{"init_std_router": 0.0197, "train_tokens": 261000000, "dataset": "wikipedia_en"}
Below are experts of layer 5 (counted from 0) of a mixture-of-experts language model. Rows are named router (the router's row for the expert), gate (a neuron's input weights, with its number), up (a neuron's input weights, with its number), down (a neuron's output weights, with its number) and show model dimensions 0-63. Each number is 200 + 30 x the weight over its row's rms, rounded and kept within 0 to 999.
After each expert's rows: a language model's description of what the expert responds to. This comes from a sample of Wikipedia text that the model never trained on.

# expert 6
router,235,158,225,203,223,169,162,232,233,230,165,227,216,177,163,235,197,168,173,226,167,229,238,235,228,171,177,235,160,219,162,239,177,180,228,223,229,200,215,169,223,230,232,224,230,232,172,174,233,226,169,164,245,233,165,233,196,218,235,234,164,197,207,163
gate7,176,175,171,188,206,236,189,186,212,196,208,192,181,191,214,208,249,176,197,224,190,243,255,223,204,238,206,178,186,173,175,183,186,170,242,205,225,226,229,234,188,190,188,201,229,143,186,131,246,243,204,189,227,164,179,198,183,246,238,172,207,216,211,203
up7,189,217,205,197,207,193,177,211,214,238,242,143,199,205,180,227,261,166,172,205,232,245,213,219,227,200,228,191,111,212,153,228,197,137,234,209,229,173,193,192,239,209,175,194,258,234,195,201,193,219,108,186,211,200,166,238,201,246,185,172,150,143,200,205
down7,206,209,189,157,186,251,183,198,198,167,219,203,207,181,184,250,182,185,162,218,128,206,181,210,210,205,251,214,182,227,241,216,209,225,168,186,225,206,195,146,155,209,196,188,178,192,190,177,187,241,201,166,178,200,190,176,190,133,212,175,218,189,259,231
gate8,171,195,209,177,226,158,161,238,217,236,130,214,219,161,204,222,186,231,192,205,238,206,200,234,228,178,158,239,190,205,225,182,202,188,204,210,226,203,236,240,163,163,250,186,273,237,195,207,261,280,187,226,208,230,212,223,230,175,190,129,161,165,209,184
up8,181,179,202,212,214,192,198,208,242,207,202,233,209,149,183,207,210,264,186,169,201,204,239,246,199,187,170,237,194,209,209,181,169,172,230,199,207,186,202,221,215,207,223,183,197,229,227,169,256,223,166,226,170,218,170,219,263,218,227,128,168,179,181,204
down8,154,193,223,232,223,242,214,197,164,202,190,212,206,193,180,170,186,183,188,199,197,183,217,199,172,226,213,176,261,165,230,208,202,176,155,235,165,224,104,219,154,205,142,165,220,174,195,209,192,176,190,260,181,223,177,176,216,180,197,217,155,260,195,208
gate9,248,141,205,197,182,200,179,233,192,239,212,230,196,206,163,258,238,182,232,173,205,184,236,198,213,120,197,203,164,174,163,183,238,241,218,197,224,184,179,208,212,242,241,174,194,235,193,224,194,196,199,137,236,224,212,186,218,175,237,227,231,178,158,226
up9,212,161,189,184,186,176,198,205,206,239,209,220,229,202,162,231,240,159,244,221,214,195,274,163,294,153,196,211,128,158,201,192,202,216,210,197,195,202,143,218,201,194,226,168,211,242,247,191,189,219,216,142,202,225,202,190,182,170,174,209,229,195,165,230
down9,189,172,246,233,180,216,204,159,235,230,159,130,187,253,243,183,154,194,216,178,204,236,208,224,180,173,183,149,171,209,141,177,286,200,184,189,197,173,188,165,183,195,197,218,221,184,230,239,165,166,170,264,219,223,264,188,214,177,205,266,174,193,241,211
gate10,199,184,177,156,204,189,232,174,175,201,247,221,193,199,199,201,222,192,206,231,169,249,230,182,231,182,204,196,206,222,215,164,265,205,243,202,257,193,227,131,170,200,203,197,245,157,211,229,164,232,245,239,196,245,221,244,238,205,197,204,227,210,176,182
up10,228,169,186,196,152,185,233,186,203,202,246,209,100,210,281,195,201,191,201,310,124,192,204,206,183,185,184,194,210,183,226,210,195,223,248,241,233,179,206,229,174,229,198,233,190,202,224,206,158,202,213,218,201,183,197,259,166,176,196,144,243,218,181,176
down10,194,179,183,204,253,234,156,160,221,195,234,163,211,234,187,231,232,206,212,162,199,253,198,186,211,194,187,186,217,222,175,219,190,176,179,185,266,140,166,199,226,206,192,229,172,182,177,231,146,206,209,246,194,177,196,177,217,190,198,234,234,210,202,247
Description: Table pipe separators, and, and single capital letters or second syllables starting names and words, such as C-am-eroon, Tourn-am-ent, Muse-um.

# expert 21
router,233,156,229,206,228,161,169,237,227,204,175,239,214,229,162,240,188,167,177,234,169,238,233,230,234,164,160,231,169,184,174,227,170,170,231,227,227,197,228,173,235,229,223,228,233,233,160,162,233,220,166,165,230,237,161,233,203,200,230,203,175,193,227,157
gate7,256,206,197,180,161,236,184,190,239,238,215,199,168,210,239,219,161,164,179,143,199,205,175,197,225,187,168,212,220,165,193,180,169,143,196,225,228,212,188,176,237,203,205,202,188,212,209,175,198,239,200,206,174,197,217,220,159,216,238,239,183,232,180,192
up7,198,200,214,151,181,210,136,240,199,201,248,219,187,225,212,212,181,153,187,181,200,206,189,214,225,181,194,259,183,137,206,228,227,164,218,272,221,190,338,183,244,184,255,206,220,204,215,136,167,233,169,215,174,217,212,250,183,135,187,226,191,193,200,212
down7,223,201,235,205,176,194,162,248,196,176,182,155,163,229,245,192,205,161,207,185,187,207,192,228,232,198,208,181,187,179,208,163,281,117,177,251,180,221,208,200,236,187,280,192,251,222,210,209,222,246,264,179,214,226,208,136,223,230,233,215,219,187,223,147
gate8,163,153,190,257,184,178,192,226,201,204,209,237,198,222,193,185,169,194,174,196,187,209,231,251,178,166,142,242,155,186,195,176,191,218,193,272,238,216,260,185,278,174,234,217,191,209,178,200,242,208,168,235,198,217,139,212,209,153,225,161,175,162,190,200
up8,214,166,228,240,211,242,196,209,207,220,175,211,162,209,217,171,170,193,90,198,206,220,238,243,163,174,148,237,160,175,202,193,211,183,208,178,223,226,231,189,233,168,240,188,228,167,193,192,245,185,166,232,231,213,167,188,193,182,192,148,162,212,179,162
down8,139,249,223,124,135,234,162,225,172,180,170,214,238,224,243,187,217,188,158,176,226,204,193,209,170,178,259,183,208,198,237,196,217,232,209,261,175,205,187,236,173,206,210,244,153,245,145,233,219,195,196,218,202,214,191,170,215,149,206,192,133,161,170,213
gate9,226,186,274,206,221,223,225,242,200,213,137,183,149,159,180,181,200,174,194,224,208,234,235,205,228,130,194,231,193,173,150,218,203,219,192,192,148,254,236,124,267,250,90,203,213,213,235,222,211,232,150,183,184,236,171,237,215,205,201,225,160,229,219,224
up9,188,200,192,203,197,188,176,202,180,245,164,205,186,168,194,201,203,231,183,215,159,181,184,158,206,187,219,175,235,170,194,254,232,130,204,189,232,157,237,209,262,241,219,202,225,192,194,210,224,232,170,151,180,125,169,232,219,236,230,213,177,220,206,188
down9,198,239,195,169,233,155,242,161,204,191,262,220,193,188,202,242,227,268,170,169,270,173,268,206,189,226,194,195,224,149,176,202,177,192,179,266,238,198,173,179,188,250,274,217,212,189,141,181,237,198,230,207,214,199,184,219,237,186,204,197,232,238,242,223
gate10,206,185,201,171,232,157,238,188,196,166,220,180,192,250,196,230,111,228,170,218,195,206,255,185,221,196,189,241,181,217,211,258,182,227,220,164,191,251,194,153,164,176,243,188,219,211,181,207,155,229,185,196,230,178,185,199,230,172,193,208,214,212,190,212
up10,162,189,200,169,216,133,225,203,188,156,222,196,181,231,182,226,127,219,180,179,204,169,246,181,236,193,196,245,207,214,230,220,166,210,254,180,176,259,147,160,167,156,204,184,209,223,193,206,199,256,166,236,228,182,202,178,230,195,208,206,209,177,180,203
down10,231,187,210,167,258,231,173,158,225,188,200,204,242,202,239,198,240,155,239,210,222,143,233,187,196,169,212,173,238,170,196,201,210,177,235,196,211,141,235,209,181,190,189,177,185,237,201,190,193,192,264,241,204,194,250,208,142,170,227,232,247,246,197,217
Description: Word-initial stems of nationality and country names such as Russ-ian, United, American, German, and other capitalised word starts such as Rep-ublic.

# expert 8
router,249,193,235,188,225,177,188,234,210,205,161,229,266,200,185,229,199,163,151,204,173,225,242,211,225,155,146,215,186,199,172,245,138,182,234,193,208,203,248,180,250,199,236,242,232,242,153,175,217,226,174,195,200,244,181,219,209,211,242,204,173,203,207,179
gate0,174,206,231,171,227,183,208,233,174,249,185,194,232,226,168,195,195,174,247,196,202,194,272,219,199,167,211,204,194,224,211,205,185,181,219,217,204,156,172,212,196,221,231,199,235,236,189,216,186,167,164,164,227,225,218,192,201,242,141,197,175,193,173,151
up0,239,205,156,187,268,203,188,239,193,227,203,220,217,210,181,130,160,184,170,181,208,218,218,236,162,162,199,208,183,217,226,185,172,203,191,233,216,233,208,188,154,201,218,180,246,217,180,197,178,231,205,187,202,212,214,226,179,233,173,151,230,174,224,212
down0,181,227,186,172,171,175,186,185,238,208,163,219,136,165,214,203,188,187,187,203,202,230,225,205,154,207,153,261,191,226,250,204,180,193,260,250,204,183,220,187,196,187,203,194,233,201,204,261,192,205,189,226,197,195,169,118,165,160,220,238,133,158,182,232
gate1,199,111,215,186,145,213,162,223,229,216,181,251,213,187,171,186,255,209,188,212,165,206,213,203,155,204,147,228,150,222,208,183,163,238,226,206,220,148,169,169,195,217,217,199,210,173,230,207,185,160,141,215,180,257,182,224,236,249,191,219,216,153,189,217
up1,195,145,215,210,216,212,210,227,204,174,198,214,220,149,193,162,216,188,214,191,172,233,157,203,175,176,191,249,160,175,201,196,149,237,171,201,222,183,201,195,204,200,227,229,204,238,198,237,161,195,141,219,183,297,158,210,204,215,162,194,227,201,191,196
down1,234,224,208,153,209,169,235,196,211,182,262,175,212,244,237,242,195,293,193,220,230,196,194,183,181,164,197,191,230,211,214,301,220,192,205,211,190,211,210,199,180,216,222,246,170,225,205,164,227,212,254,195,190,182,224,208,198,133,212,174,240,220,185,197
gate2,198,260,160,190,166,167,164,207,207,194,216,251,213,187,156,183,181,202,255,166,205,222,180,223,144,189,177,181,187,207,252,243,236,167,231,238,257,178,186,167,201,256,238,226,206,182,214,185,216,196,193,150,218,180,237,197,157,243,192,199,216,238,201,151
up2,204,244,177,212,185,218,212,222,197,275,193,216,151,190,201,243,194,200,158,209,190,255,266,209,204,196,162,206,202,212,141,192,216,234,218,241,259,178,192,183,208,236,216,221,255,175,221,169,243,233,198,169,195,235,206,213,182,229,205,236,209,238,202,190
down2,187,202,203,215,229,182,203,213,191,168,202,206,233,217,179,224,184,232,219,198,231,167,192,183,222,214,247,177,232,129,173,183,167,242,248,198,210,156,205,197,211,202,154,194,231,216,133,221,235,214,191,174,204,198,219,191,200,195,174,203,244,107,222,160
gate3,194,221,215,256,198,147,176,204,174,155,232,200,216,163,189,223,201,177,246,212,204,197,178,151,235,190,214,187,177,184,159,152,258,201,210,227,209,175,247,160,192,259,201,176,195,211,167,232,209,255,240,183,182,202,226,227,238,162,230,215,187,135,207,181
up3,144,235,273,218,181,165,189,240,187,199,230,227,192,96,211,184,187,122,202,157,196,178,208,207,207,204,179,216,196,191,208,171,211,182,232,210,229,204,235,140,184,234,233,147,174,157,205,181,200,243,204,163,199,231,195,197,242,144,202,210,213,183,226,225
down3,145,202,184,214,173,205,192,173,213,170,175,181,159,197,204,226,187,150,186,212,159,198,208,196,177,225,148,246,222,212,177,234,175,189,241,247,144,188,222,259,212,197,240,168,186,210,179,219,150,192,195,204,228,227,168,206,176,226,237,204,224,172,238,168
Description: Single-letter first pieces of words after quotes, hyphens or parentheses, especially y in year, yes, yard, young, and s, t, r.

# expert 18
router,229,175,235,201,226,166,166,228,235,219,169,230,239,228,169,243,172,165,162,238,162,225,224,241,237,165,176,233,164,200,171,224,166,164,235,226,233,189,234,168,242,236,228,238,236,225,170,171,223,233,164,171,226,227,168,229,192,216,232,201,182,193,204,154
gate0,147,200,201,239,248,213,198,189,219,228,177,202,220,211,158,240,182,188,170,194,202,217,218,207,227,194,205,228,179,154,163,245,164,193,220,210,190,196,213,180,222,209,230,241,197,225,184,186,208,195,181,155,205,247,178,228,145,233,184,239,121,210,160,232
up0,125,153,172,205,257,217,224,183,214,202,150,178,215,210,152,279,186,204,193,178,179,199,203,241,224,195,233,245,187,154,159,191,226,213,214,172,185,164,183,164,221,188,201,222,230,199,196,188,164,198,186,155,207,268,211,229,179,210,159,238,136,165,172,231
down0,179,211,183,272,256,189,188,242,234,213,211,192,235,186,222,223,202,134,201,162,145,160,247,149,226,235,211,182,247,205,167,214,236,214,232,223,109,269,156,192,181,150,196,226,129,191,223,206,183,154,206,222,226,210,159,220,216,244,161,172,207,213,205,171
gate1,205,205,194,138,193,194,221,214,166,185,198,182,196,213,217,207,247,147,212,193,230,167,194,185,203,154,153,241,183,186,203,150,211,199,196,208,221,180,209,234,177,197,227,141,183,191,170,221,194,209,201,180,213,256,173,208,211,242,214,259,207,149,227,183
up1,171,212,193,178,223,203,208,160,168,215,168,211,173,215,216,236,262,155,245,225,224,140,207,182,211,216,211,241,160,223,189,212,176,210,247,187,223,196,219,197,187,178,217,194,160,218,180,181,189,195,200,227,204,187,205,225,204,218,157,243,208,186,212,175
down1,193,168,178,170,210,231,214,218,156,146,206,170,166,170,233,165,250,207,190,179,146,255,280,241,241,150,198,191,173,206,192,216,152,159,198,258,174,170,249,249,243,168,221,170,162,199,198,185,150,193,181,196,189,241,180,153,189,149,212,219,189,210,185,198
gate2,207,188,214,176,225,207,193,216,212,200,185,195,213,185,190,207,146,224,211,190,172,242,149,205,236,175,160,180,197,200,198,223,175,180,211,232,193,193,222,223,235,245,239,228,221,239,180,177,167,199,150,229,247,194,233,201,157,243,227,244,157,250,115,184
up2,196,273,171,175,204,173,170,203,220,142,210,181,189,185,237,216,194,215,208,173,235,212,205,268,220,225,203,227,208,205,194,191,186,235,225,215,189,216,209,201,162,190,201,247,181,241,192,217,196,218,173,150,222,227,266,241,191,239,218,234,176,215,196,182
down2,230,211,198,219,209,199,247,151,219,210,159,218,205,219,190,182,209,169,102,212,267,197,176,203,196,180,195,219,220,207,210,218,218,183,228,194,168,157,147,120,232,178,227,208,171,222,224,210,237,204,180,222,180,220,192,182,211,187,165,243,155,252,166,205
gate3,187,176,191,205,203,162,206,227,196,197,162,181,164,217,212,187,167,154,239,206,197,176,177,177,126,210,208,160,168,214,165,269,212,182,169,239,175,139,169,215,253,233,205,149,198,193,153,222,249,165,210,156,239,189,219,202,244,199,221,209,185,165,193,232
up3,204,229,227,133,217,256,195,197,254,179,162,175,219,206,228,151,189,210,155,205,195,215,204,154,188,216,211,200,187,225,232,209,225,224,206,219,207,244,212,145,256,175,211,201,210,196,206,200,186,214,216,213,207,217,165,234,194,228,258,218,126,205,216,188
down3,232,188,175,178,168,245,153,226,190,180,241,196,217,207,206,135,149,209,165,217,189,160,212,223,183,228,172,143,244,228,193,192,206,210,238,224,174,212,165,183,189,203,226,186,188,225,198,157,189,258,234,211,198,187,174,208,200,221,217,184,180,242,208,193
Description: Verbs such as is, are, has, did, digits before percentages, and inner name pieces such as Pl-ant-ae in taxonomy boxes or J-ose-f.

# expert 1
router,241,166,229,186,236,170,171,228,230,242,170,235,225,184,162,238,152,173,174,231,169,230,231,233,236,174,175,221,172,197,163,229,168,170,234,231,231,196,225,166,230,229,231,234,231,234,173,166,254,232,178,169,246,232,175,235,191,183,235,174,160,189,205,164
gate0,175,242,206,165,241,158,167,214,237,153,200,194,248,221,229,266,187,208,207,194,193,186,166,153,201,180,172,218,205,172,152,222,168,176,253,231,199,108,196,172,253,207,235,175,158,233,207,154,225,175,155,208,225,201,192,208,224,108,157,172,183,176,217,183
up0,175,229,204,180,181,104,203,182,220,229,186,183,194,229,188,226,188,222,228,262,153,199,203,190,224,164,149,188,204,230,201,213,176,212,209,229,202,172,259,188,190,201,200,168,162,273,200,213,193,200,180,200,289,215,184,194,230,192,200,188,175,216,257,147
down0,223,204,223,210,191,222,214,188,185,189,201,221,241,215,256,132,260,194,186,189,253,190,191,184,219,175,204,179,188,170,199,216,165,163,216,156,150,211,207,154,248,199,225,205,221,255,227,259,201,177,263,194,159,266,228,167,135,202,172,195,169,217,180,160
gate1,250,186,196,181,176,155,210,163,153,158,183,187,165,217,147,222,205,185,249,230,198,172,189,207,186,231,204,225,189,179,212,205,220,184,250,213,233,236,215,190,177,195,173,205,199,174,195,180,230,231,277,165,216,189,193,210,201,184,195,141,214,266,189,206
up1,204,191,203,191,172,165,205,220,177,181,187,184,149,227,153,241,164,169,222,198,201,171,196,204,198,228,177,224,197,174,205,229,219,191,232,234,228,223,216,178,190,197,212,216,201,169,198,196,245,199,240,170,201,178,180,208,195,182,211,173,201,234,195,184
down1,168,188,194,135,192,173,235,168,220,239,187,153,174,206,239,151,168,237,205,169,202,202,205,257,215,239,261,206,172,177,216,216,212,189,192,189,173,206,207,287,153,152,191,183,188,204,216,202,211,218,221,189,225,179,223,176,184,235,177,227,221,147,193,221
gate2,148,162,204,184,218,232,196,211,188,182,242,212,146,189,175,177,153,222,215,164,154,193,209,136,160,211,171,267,208,218,202,189,228,225,154,219,178,244,208,206,220,211,144,195,179,192,199,184,185,240,219,195,183,205,231,171,201,240,150,155,216,226,184,205
up2,180,138,227,148,182,217,190,183,192,189,217,227,182,213,174,176,172,210,233,186,159,222,203,94,127,210,181,191,172,223,240,175,212,228,201,237,193,234,188,232,165,260,173,237,196,228,202,192,175,189,262,185,167,199,240,193,200,203,130,156,206,237,210,191
down2,191,197,199,161,108,161,235,252,239,161,201,167,218,206,208,193,213,178,182,164,220,219,234,184,219,206,251,184,211,206,189,236,183,216,192,231,225,192,181,198,234,196,213,145,180,162,151,272,211,239,167,218,212,224,212,211,188,216,174,193,229,172,213,228
gate3,226,226,196,178,179,153,171,210,186,234,196,214,124,164,207,168,218,208,171,233,173,189,228,222,170,157,207,199,167,154,234,189,193,200,271,180,184,185,221,213,184,178,221,224,205,181,189,188,219,203,194,217,187,215,219,193,191,226,239,209,188,173,233,190
up3,233,224,213,185,166,159,212,231,221,213,179,287,127,180,199,213,196,205,191,227,182,142,224,211,236,172,193,208,194,144,228,196,174,208,275,213,215,194,215,183,188,153,237,207,230,187,182,189,203,205,176,210,189,246,200,187,164,220,220,230,166,208,214,188
down3,187,216,246,168,195,208,152,180,218,178,179,217,215,204,182,187,217,208,200,255,166,177,247,208,284,181,226,195,224,194,148,200,234,193,207,214,152,190,218,195,184,187,209,209,181,184,222,182,170,168,203,212,143,162,184,205,210,187,180,180,244,210,197,181
Description: Word-internal pieces like s, z, ro, el, often plural or final endings and foreign names, such as ship-s, Her-z-egovina, highe-st.

# expert 27
router,237,166,232,192,225,179,162,233,228,241,159,224,220,253,166,238,183,168,181,226,164,244,226,232,224,178,174,234,164,227,172,239,170,174,233,227,231,178,228,157,236,233,233,236,233,232,167,170,231,238,165,174,226,227,170,235,186,193,226,211,181,185,192,169
gate0,202,184,192,239,212,165,132,200,193,202,171,192,169,179,197,187,204,172,162,207,120,219,187,192,251,215,198,206,193,172,176,168,220,190,227,136,181,200,212,181,189,155,196,201,239,188,192,185,209,217,197,263,215,236,179,210,213,207,187,201,278,184,181,187
up0,213,214,194,240,233,126,194,231,187,221,159,214,186,180,190,183,207,240,226,206,143,172,258,233,265,208,160,234,175,217,157,202,217,182,180,183,190,194,214,180,217,184,201,196,169,227,204,223,144,227,194,200,194,208,170,214,245,171,257,260,248,179,179,186
down0,230,165,200,254,132,223,229,180,220,199,218,199,174,183,214,188,178,154,229,149,182,236,218,197,179,196,229,211,240,192,224,195,220,175,213,233,214,211,180,208,229,234,171,224,177,226,217,135,243,191,239,182,219,239,211,186,193,240,181,196,222,227,227,191
gate1,170,176,202,238,160,210,187,186,181,201,247,212,241,223,202,208,199,192,172,210,220,248,198,174,206,159,187,179,160,203,220,223,225,203,206,207,229,226,160,211,186,247,219,217,258,195,164,187,218,236,146,217,220,219,205,224,239,188,223,226,147,232,226,230
up1,208,184,204,208,184,215,216,194,163,176,214,223,206,165,193,202,191,210,188,212,217,226,195,173,156,159,162,165,149,177,200,208,165,170,210,193,246,203,190,180,192,214,250,224,228,181,186,191,199,209,135,195,228,202,219,222,241,147,225,241,157,179,254,213
down1,192,194,196,189,210,220,201,149,174,172,259,239,202,194,204,203,224,223,210,144,189,219,210,224,190,238,231,164,215,247,220,214,220,181,212,210,203,200,203,147,133,167,158,187,246,165,189,237,233,192,235,241,198,119,166,191,180,192,211,198,210,206,232,242
gate2,176,226,221,129,201,175,202,195,219,203,230,198,185,198,169,186,168,205,166,222,180,238,165,167,168,125,208,217,214,170,186,206,178,155,275,251,171,202,254,160,235,224,277,228,223,186,167,225,213,195,166,205,215,178,180,208,221,179,189,201,199,198,192,183
up2,202,205,234,150,190,182,178,202,186,193,236,197,177,174,167,209,188,216,234,237,156,249,161,209,193,160,180,196,233,178,176,195,163,169,253,223,177,159,264,153,258,239,240,243,191,190,144,196,240,191,195,237,229,175,161,187,231,203,222,201,219,208,236,180
down2,179,224,201,225,204,186,181,172,148,236,211,188,236,148,195,216,157,235,168,180,228,179,187,225,176,190,180,184,207,201,208,186,220,190,200,146,163,195,241,188,215,212,170,183,188,200,209,182,175,248,208,250,195,181,242,148,208,235,177,161,201,203,236,153
gate3,219,211,211,183,174,194,178,230,213,232,211,201,212,181,225,192,192,192,190,228,218,172,233,197,189,166,158,212,153,187,200,174,183,180,218,205,218,184,180,214,204,190,276,214,222,202,181,153,181,288,204,162,136,182,170,230,152,217,270,179,218,157,147,172
up3,246,224,174,135,174,181,181,246,205,213,230,175,184,189,199,197,181,178,197,255,172,219,239,217,219,176,178,213,169,189,242,187,199,181,230,235,216,199,170,231,209,138,278,229,240,178,234,150,230,235,202,180,200,210,194,215,220,246,203,185,227,160,119,183
down3,167,254,167,250,198,184,220,242,239,181,213,247,247,190,167,175,156,172,181,160,181,215,221,189,191,205,171,178,160,141,179,216,167,205,195,217,204,215,237,205,212,123,229,139,189,201,211,181,188,173,180,202,160,235,192,255,188,208,177,219,203,191,201,264
Description: Chinese or Japanese characters in names, sentence-final periods, and short lowercase word starts such as st, l, th, fl.

# expert 22
router,220,166,227,196,241,171,177,235,226,232,163,232,226,146,173,236,179,171,171,228,173,234,235,237,236,160,175,229,164,214,175,232,169,166,225,227,226,190,223,169,226,234,228,226,237,227,175,165,201,226,174,169,234,238,167,231,181,207,224,229,153,188,195,171
gate0,186,217,175,211,238,195,137,222,212,229,184,186,177,191,185,215,167,202,217,220,146,228,197,167,237,176,218,212,155,259,188,201,235,202,235,216,206,206,194,177,190,209,214,211,186,235,212,204,213,206,151,174,154,220,200,218,186,184,261,175,178,202,190,193
up0,171,147,166,224,216,193,206,191,193,206,217,142,229,188,206,238,179,251,197,241,152,156,230,157,176,203,191,146,218,159,209,257,200,176,203,214,229,178,234,193,225,159,203,207,196,256,141,206,251,164,214,213,194,198,173,245,174,203,207,198,192,235,163,180
down0,200,232,193,151,167,185,176,225,200,197,229,180,225,233,186,241,152,253,203,225,218,148,233,218,197,125,187,188,210,160,181,170,199,140,165,242,185,144,222,185,182,223,245,181,212,236,157,238,200,196,188,210,212,186,203,185,165,218,226,189,236,156,220,207
gate1,114,149,205,209,249,251,158,231,204,202,188,208,186,186,233,203,227,240,162,202,255,240,259,203,195,221,200,210,226,162,222,138,189,174,217,213,151,160,189,206,120,197,180,192,185,231,222,209,163,136,179,194,169,225,160,188,167,224,217,228,224,193,202,178
up1,221,174,233,199,254,246,129,223,243,186,187,200,168,187,190,235,198,244,178,217,241,213,249,222,201,184,186,236,201,222,214,168,215,165,214,202,148,148,226,186,193,208,147,242,198,259,238,245,133,151,190,163,135,193,151,199,166,260,207,197,214,204,219,158
down1,237,190,216,196,190,188,221,219,205,196,208,202,240,204,150,218,232,203,190,247,266,199,207,186,218,227,194,164,136,202,216,223,212,231,188,207,213,187,229,223,185,159,223,215,174,220,238,249,166,204,193,162,207,221,172,256,153,149,160,198,216,280,184,245
gate2,181,164,211,173,163,165,182,209,211,173,143,224,193,232,191,226,191,210,230,210,174,205,165,208,175,162,176,175,167,180,130,193,186,198,260,202,171,185,264,205,224,194,171,232,163,245,177,226,173,184,199,168,226,199,223,219,222,255,184,220,223,198,282,139
up2,268,229,214,190,197,176,233,179,179,225,180,210,181,263,172,180,168,197,201,238,181,203,156,204,199,149,193,154,148,206,215,191,232,223,287,208,195,228,214,174,217,175,212,200,229,193,206,223,183,193,177,197,168,254,229,179,211,228,202,200,173,212,178,225
down2,183,205,194,235,176,167,164,208,201,222,173,179,140,227,143,238,170,217,286,192,234,204,222,235,232,186,166,217,199,232,193,197,174,152,202,193,220,237,228,204,226,179,161,182,149,256,248,214,172,213,178,171,193,221,209,263,149,218,230,200,199,193,182,189
gate3,219,215,212,231,217,237,134,162,209,217,176,171,188,179,205,235,284,240,228,160,175,175,185,241,203,180,249,211,190,175,234,204,203,191,187,208,234,216,221,153,177,184,156,223,198,153,111,213,226,273,214,198,246,224,180,166,218,176,161,249,163,217,126,140
up3,205,222,176,192,182,174,141,141,247,215,121,220,197,168,231,214,257,217,226,208,203,168,196,254,203,188,246,221,184,196,234,188,189,217,191,223,226,180,202,175,191,195,138,237,200,160,135,215,218,242,202,218,234,216,142,195,254,154,188,256,158,194,188,152
down3,194,177,177,254,249,199,215,234,223,202,142,185,226,221,186,194,253,196,208,216,155,166,229,180,169,179,229,230,174,221,186,191,224,232,173,255,189,206,182,217,168,196,214,214,178,218,213,158,175,179,257,196,187,191,211,204,178,210,166,180,190,182,186,222
Description: Section-heading == marks, table pipes in sports standings, and name or word parts after the, such as Budap-est, Cl-ade, University.

# expert 24
router,230,178,234,200,245,162,173,229,229,246,164,227,221,205,174,236,202,167,165,229,165,231,242,231,233,160,177,232,174,176,168,231,170,165,231,228,231,199,241,170,244,237,226,232,235,227,171,168,205,243,161,173,212,223,172,234,184,221,243,196,165,182,184,173
gate7,166,169,192,198,181,179,173,195,206,259,209,227,171,215,148,251,237,241,174,156,199,218,195,167,206,158,219,214,146,189,216,193,185,156,185,237,223,193,212,190,215,204,208,226,206,206,235,206,152,201,158,188,195,205,214,179,213,194,223,199,188,189,246,172
up7,171,186,222,207,195,147,171,206,207,266,167,229,172,219,161,245,243,207,188,158,207,242,193,204,191,147,172,214,162,192,173,197,209,198,198,202,218,203,216,176,184,202,212,232,188,256,175,230,174,254,193,173,252,179,214,229,183,205,238,214,199,208,213,166
down7,208,178,195,217,223,196,181,207,199,151,247,178,224,218,199,178,219,213,184,154,170,239,250,186,207,184,180,169,181,200,208,169,230,211,274,202,191,156,201,200,214,222,220,167,245,201,180,270,208,210,207,210,202,213,162,187,238,201,211,171,221,151,204,122
gate8,168,177,227,178,198,179,222,183,264,234,135,248,225,191,171,195,185,229,179,194,210,205,215,177,197,215,230,209,181,225,196,222,187,195,183,159,187,206,194,268,233,175,181,243,215,208,183,207,221,245,194,108,281,146,214,183,251,223,233,223,205,163,213,213
up8,328,183,167,215,242,167,158,228,221,207,232,214,192,199,185,184,178,260,210,220,151,208,166,221,209,185,200,206,198,209,240,173,189,196,236,175,201,169,206,224,209,184,213,217,172,212,182,234,228,186,203,144,183,208,219,178,228,175,207,192,194,147,162,202
down8,195,180,181,195,214,258,188,223,225,206,197,143,175,253,212,176,200,189,196,262,211,240,242,189,207,186,192,182,161,207,176,160,180,159,214,235,167,199,185,149,275,191,210,172,218,247,244,235,163,228,215,251,177,230,177,186,226,168,187,217,250,214,222,214
gate9,219,252,205,179,150,229,211,190,166,182,226,212,230,231,196,142,175,156,223,135,144,236,190,214,188,230,186,223,168,204,199,242,206,189,181,194,191,203,232,217,252,208,258,192,169,190,164,211,185,201,224,214,154,204,192,194,161,201,183,189,216,166,191,177
up9,215,259,216,202,160,218,170,175,167,194,213,232,229,230,183,150,186,162,207,148,181,201,187,207,189,245,191,218,176,205,196,236,190,184,177,153,190,201,220,239,264,206,256,220,198,200,130,198,213,181,185,223,164,222,212,215,163,195,195,188,205,195,191,174
down9,144,189,142,230,227,240,214,209,181,161,180,167,169,180,246,191,175,232,155,215,216,276,137,258,177,245,174,251,244,201,212,183,188,278,242,219,193,230,182,191,172,231,223,220,210,147,237,207,236,181,239,187,235,195,240,184,204,201,197,180,212,224,231,240
gate10,276,189,190,160,234,204,197,163,205,207,174,241,236,165,183,184,191,204,201,225,194,213,189,227,258,228,229,214,174,218,137,183,250,140,263,218,257,201,144,234,232,184,206,196,214,200,177,243,204,234,223,202,201,243,261,193,208,254,222,197,207,229,153,197
up10,235,173,234,202,237,210,201,167,236,188,186,227,209,210,157,144,188,225,151,212,225,195,185,206,241,223,211,213,177,212,137,200,204,143,292,210,197,222,123,235,209,164,192,224,203,200,180,203,206,220,181,148,182,209,268,204,236,261,217,227,211,221,171,205
down10,189,183,158,195,168,260,166,212,160,156,184,182,228,241,153,224,184,263,140,189,187,177,156,196,203,231,135,148,182,184,183,221,231,210,141,165,157,166,182,206,211,195,212,203,237,240,193,226,206,144,138,233,197,199,165,179,192,187,243,132,242,219,235,194
Description: Prepositions such as to, in, by, as, and verb stems after a prefix or article, such as re-qu-ires, feat-uring, m-illion.